{"num_hidden_layers": 12, "hidden_size": 128, "n_experts": 32, "experts_per_token": 2, "d_expert": 96, "d_shared_expert": 0, "hidden_act": "swiglu", "moe_layers": [1, 2, 3, 4, 5, 6, 7, 8, 9, 10, 11], "router_score": "sigmoid", "normalize_top_k": false, "routed_scale": 1.41, "balance_loss": 0.000598, "balance_bias": true, "init_std_router": 0.00644, "lr_router": 0.000515, "vocab_size": 16384, "norm": "rmsnorm", "norm_eps": 1e-05, "tie_word_embeddings": false, "optimizer": "soap_variant", "learning_rate": 0.00537, "beta1": 0.95, "beta2": 0.98, "batch_tokens": [32768, 65536, 98304], "max_seq_len": 256, "train_tokens": 598300000, "max_steps": 9416, "dataset": "wikipedia_en"}
Below are experts of layer 6 (counted from 0) of a mixture-of-experts language model. Rows are named gate (a neuron's input weights, with its number), up (a neuron's input weights, with its number), down (a neuron's output weights, with its number) and show model dimensions 96-127. Each number is 500 + 40 x the weight over its row's rms, rounded and kept within 0 to 999. Numbers have three digits each.
Before each expert's rows: a language model's description of what the expert responds to; "comes after" lists some tokens at least twice as common just before its tokens as in all text. This comes from a sample of Wikipedia text that the model never trained on. Tokens count by the router's weight.

# expert 9
It responds to: Units and symbols after numbers, such as km, ft, mi, %, °, and pipes separating numeric cells in tables.
comes after: "0", "5", "4", "6", "3", "2"
gate0:562477552546447595508520545522439514528499519507488548480504500465453515461532517415514439513460
up0:510478565478544519488558466505500531487452478505389471583509483487488514474519507547421452483482
down0:459428504528406486537450445503451484466448509484554568454452481480573498498574556483464527523488
gate1:516496489501520544469493434449497562537501505466500548502529500507500575546509508506488539570485
up1:478502469466510497480477486512419502462575476477430502544533506470518459492467513457461478501413
down1:461506515441526521556496462519464516496494452489442499469501518560495508507500566474505484532505
gate2:553525504422557453463510527459435448526540443440512501459505522530461529434462485450493509495459
up2:506509500508510530498490523479480519460606545487509462520437547529568512546406537491489493506464
down2:489436436564520536502498479460441507477474490547510474546473516573507508573490463477526394564496

# expert 2
It responds to: Articles and determiners, mostly a and an, also one, some, each, several, opening noun phrases after verbs in narrative prose.
comes after: " a", " is", " as", " in", " was", " with"
gate44:531470469484556518554488501528513504559455425502623498520480444487449427525509476534529471517546
up44:566432571488430484484528493476560473470507504455485474465433522547474472492505513519541503547453
down44:465529531486552483454558487452510557450450576504568453508416522458551481464480520521523503540561
gate45:408556524440511512534555526490522419490516468497477424474424586461480468475483479518581561598520
up45:434501442478452470504465442509542492476470472481546451533531490495493502544472494524562499532503
down45:463517463506481450441455405530530525436510482447590439550562462475479474472504458572516513510524
gate46:448526502517543495621525449475501490413463516484534586506573513511417487559498525503483502414540
up46:547505515491534509609543551452462439464445546519519500551480561500529493547503480551496531489489
down46:540476564383485521556476494498475532517475526517495467604505480459536438526493504438451498456545

# expert 14
It responds to: Pipe separators, line breaks and header words in Wikipedia tables, such as Rank | Player, Date, Result, Nominated, Preceded.
comes after: "\n", " |", "|", " Team", " %", " Year"
gate13:546524521552502425447501417485442459509497512570495523517478515448475510411501482534445467478492
up13:490513512444503501517498501558575485524529520421462413451561440405482438490518480549484546518487
down13:509492468466572557571527498515552506538523497511456491437519488467480482490546559507503495499474
gate14:444542532481516416468472509517472440453488447484462451520495476488530577499553548502427490542458
up14:527531512498525416467535472487497483562567516540449554542534497486570491481509458496532512484392
down14:478468450485459461599547530507467464521466483491420497485505473518463512567485547521482503524444
gate15:471522531526471520486500548487531512532568465546511498543480625488493497515517502499471551518534
up15:540459471526494495535560483424401497493521535528521515450501528537530507507548506431520540489490
down15:557463503510510464461511486529492502514548459524486445446501459556526529520561573429514439508424

# expert 16
It responds to: Middle and later digits inside long numbers, identifiers and codes, such as database IDs, grid references, register numbers, decimals.
comes after: " ", "1", "2", "–", ".", "3"
gate21:539523550530539542557466491534492477450493408486529497461587476550472498502442500514498492476444
up21:555493482460520455416536528499507500477497549542428602504462498508494462498491507518532513507441
down21:484478488424415520499510501453482531534508418457538475393499509527560409458521523414447500551473
gate22:449523511414490438469450504531485374525543470430480464472498509436447417478452519586546504504479
up22:476532476548517411505463476432551500435528493481509476530482462462512502550477507405524491508466
down22:533496512571533482526493553489485445527514455481531430496473497474512430454486504508473478598500
gate23:490426507446453518514485498458497524522442511464462505450482499542429442524512492469454599560459
up23:463561502498482457476474543495516448516502601528476494461482502493555537558374570452453482499542
down23:482590487490414431487523424489573443549566477505494492487529511549401537615519481493483488477483

# expert 22
It responds to: Sentence-ending periods, commas, line breaks before headings, and clause links like that, which, because, However in prose.
comes after: ".", "\n", "==", " ==", "===", " ==="
gate24:505545458530494508481518530503451453473477484535597490572483507430526505498508533447497522497614
up24:510562541478529465514525474496557500486503506527489503508549490513515507498469544514504460520528
down24:462559545490446475531514436453479431482405531453545556482522484556502423520560527500502547552561
gate25:514495519598514509431545496520457488484467502485489550490536497527524449526542522508571508492516
up25:498527553571552496402545520477469411419483538574481506516500480503492455567553506402524487469567
down25:532548492509497473580507458532523450469485521437506563587477476487560455545511477520563504465473
gate26:497521480568525528457537499490491509440437488516533486464606485528513528500485485377468488478488
up26:523500468520459580535549562512459501512483500485494510480493499540450458606529469456509473477558
down26:477519425515533440485412488445461560508521549487482530483469481536452517521494487532440473495533

# expert 13
It responds to: Opening parentheses and brackets before years or notes, and bare spaces before numbers in tables and addresses, e.g. (1994), (drums).
comes after: " |", "|", ";", ":", " in", " /"
gate7:461526535463474426534501481506515569528502463507493479522518468537489453475562433549457497505568
up7:558562444536557407499513480498462458513526557447432500452540547456593484468496506445480526560497
down7:465557548483610518579461482478511477459494475465452527489492526578516494512514540503574597476472
gate8:466462487516574466552442478516455462506549484534506505557457539519535462455428548547523453504529
up8:475510511478480505543474449448469564481512469490539558530505530499496529501476522446551499519518
down8:513436493461562496539494467510490564434489509494491537506495497531481454457516491461545502540489
gate9:551538534499552512442547459493566426479464508569520394405460431477482489527488514482467516472482
up9:583482495468528475465511498495529555502503467521482419464510512537466525498516514562517525486469
down9:488529515486508503488495584466564536534478584457523528520494527515500507501506558480519580513501

# expert 5
It responds to: The, its, his, their and possessive 's opening noun phrases, typically after of, in, by, to, as in known by its address.
comes after: " of", " in", "'", " to", ".", " for"
gate10:460494480453494518453519531529503539472510497530569557507494467472437557470563530493502521460461
up10:488508551575579543444541515511479525488537490499488453523468478503473551514527447453494538419392
down10:565480508473546455489489461451473557549496463456446546505509556506604495500419489545528570550548
gate11:513503516555498586507474472543484590537502478507472572533410563476523551547530563452493435420534
up11:492538527519429464509475486460564514475556609509438414475533440507489549458570492452543521528509
down11:494473500504524527590504521503506375474407522481501563472470462517499526497467475475476474499506
gate12:483491477515486511412509542495469519525454405549514510579452528509413554603488491517434485535543
up12:443538502467519496514527488566482560470477581537567477494578413557516505400517480498494517479515
down12:497522431537478470537454454490472460524429454506550550474514488551457468479533500479547503509579

# expert 0
It responds to: Line-initial list dashes, table pipes and section-heading equals signs, plus list-entry words like born, Died, Succeeded.
comes after: "\n", "|", ")", " Born", " MF", " Genus"
gate13:498479479447482512453594522502484485497463532529467506438495529600397452442518512532537474478547
up13:501527507568538546522431484516539474539505514485480450501516482507510612550468542524427494515572
down13:471452445505482535564534481531443438613509532552567546513440466586515422518453562557525553549496
gate14:533529549500510504480490498497438501555479492529473525504495490518496494438447404383470465504542
up14:524462480514506450534534422466513471496459525527568535462509520425492481516549436550472581509521
down14:471495530526539480517447471512451585494564473533487490460441533471584475492566538488562470567518
gate15:564503596536471524426478535516526536504413495495546535505527520594475452515490520501506400509503
up15:489544430528528560489490482482539448520511499508437535442471469489414557440532520517512497472450
down15:474513490492490509540502426498438555560542443496466486410518481452474474471516574466474491504528

# expert 10
It responds to: First digit of numbers in table cells, dates and years, such as scores, day numbers, the 1 of 1931.
comes after: " ", "1", "2", " (", " $", " +"
gate21:487508495512599542554494537499512496560430466581487479461527499535497522456504532513544575504496
up21:478519505465531561521496538486521526515488471586515456469526402484526572434434506532543520493441
down21:531528498490442469511427465488568464477514553466473424575476463530531501448478464559547513509519
gate22:561548520406547559527465509517457544467515512455506401441525517500437508449547515503420495480549
up22:486583462478495477541509488446538466480469487531453432471519503497472552510558438566512527530519
down22:500510407497539524514551531543533475503478486536495552524587452481541460494510483456439532484563
gate23:520477446519536506567597465481496519547443475580447527462499502456504534517478464509521466515541
up23:503578438502457531563465504492481546510427516462540476524548442477485505484528583516488502477524
down23:480551486512544466462499462481469540484480540421545531515494409457506435498516457511487561527442

# expert 23
It responds to: Digits, spaces, pipes and semicolons in sports scores and statistics, such as goal minutes 90' (pen.), scores 79–68, race schedules.
comes after: " ", " |", "1", "0", "2", "3"
gate7:491478449467524513463493468543525493524567485548476471495489546524392498488490478495574460498519
up7:488458464561499521454514428520482459548518452601460490571458540513393460495562501449628483482464
down7:545457491481542534527484544485454422581511443490534477521450482572442495456451563517573508547535
gate8:446528469554498533446454481580482474461455499517462528469423475533474510476541499495511444479471
up8:493461454447499503522410443516437496463479488498465536506447483539431460489512502536578498501436
down8:514535492453431505509463486561495480447531502437499505533565499493552560474506528529444526449537
gate9:403578541507515544422575546491491536503527442530581488404427588532486519507523478482473481469475
up9:484525480467542536468478499550516577527470570490507490519481534469485589523432591469519472528451
down9:471413519518476466525538540482474481540558421445459534589545492471547493504513492476545619508522

# expert 18
It responds to: Sports vocabulary in athlete articles and results tables, such as Cup, League, Championship, Division, team, and player positions.
comes after: " |", "|", ":", " League", " World", "==="
gate0:525468449446555534508383462463500513591475534551590480501490447531479538551477555480450516493566
up0:478509467470540507545512442480536532560497488501514492497461528538472549536455552500389447515440
down0:436463505539504467564513495533501502522494446458461439508453492523498510523522464533507457481471
gate1:465467451526513436454461511504487501466500512552450473539515481495504422535580574513416448494506
up1:539495501486538474528434417539547527451532541503418519496501505549504481530520567511407516512576
down1:559458518516378484527463526474513571519411541492509498566482458443503491496416510436462445466572
gate2:498440536460541471444528555522446464532556477520503506471525439586498521515541480435537500476471
up2:592485540424436514536491480499550480449491461526493516559512505508493586495499527513534507514545
down2:509433503465556573531498559488457520403536500498545534586557495524478412560477495476467525443456

# expert 24
It responds to: Nationality and country words like United States, American, British, National, plus the period in U.S., mostly in government or military text.
comes after: " the", " United", " of", " in", " New", " a"
gate13:493539471474468555535474423493470529482458479581445545518503534518466431482517494430524502567483
up13:540530443563454514560499436514506494467504428555479467456523460501476490483462511478490510526561
down13:517469488518485505508524592562539456483527543526467463506534490504443482534540476491541520468393
gate14:480451508574546458497478506582473556545433512469519525546481521526508418462574459513502507421516
up14:502457518547555571552525490508478472444436501544563493531487438469473537448453493477440523505449
down14:550547511509468526537461471443467511543498524467556490462440501487501483481489531484445477524488
gate15:487519470536501489423518431483513507477480471525497526569485498510512463494486423525480499485470
up15:485471465530508490453504483473482498512588455513464482500467506505477488485507450477475516544508
down15:466502467500453436484521600494545534531522454462514480483542521510455458528504403468569478543565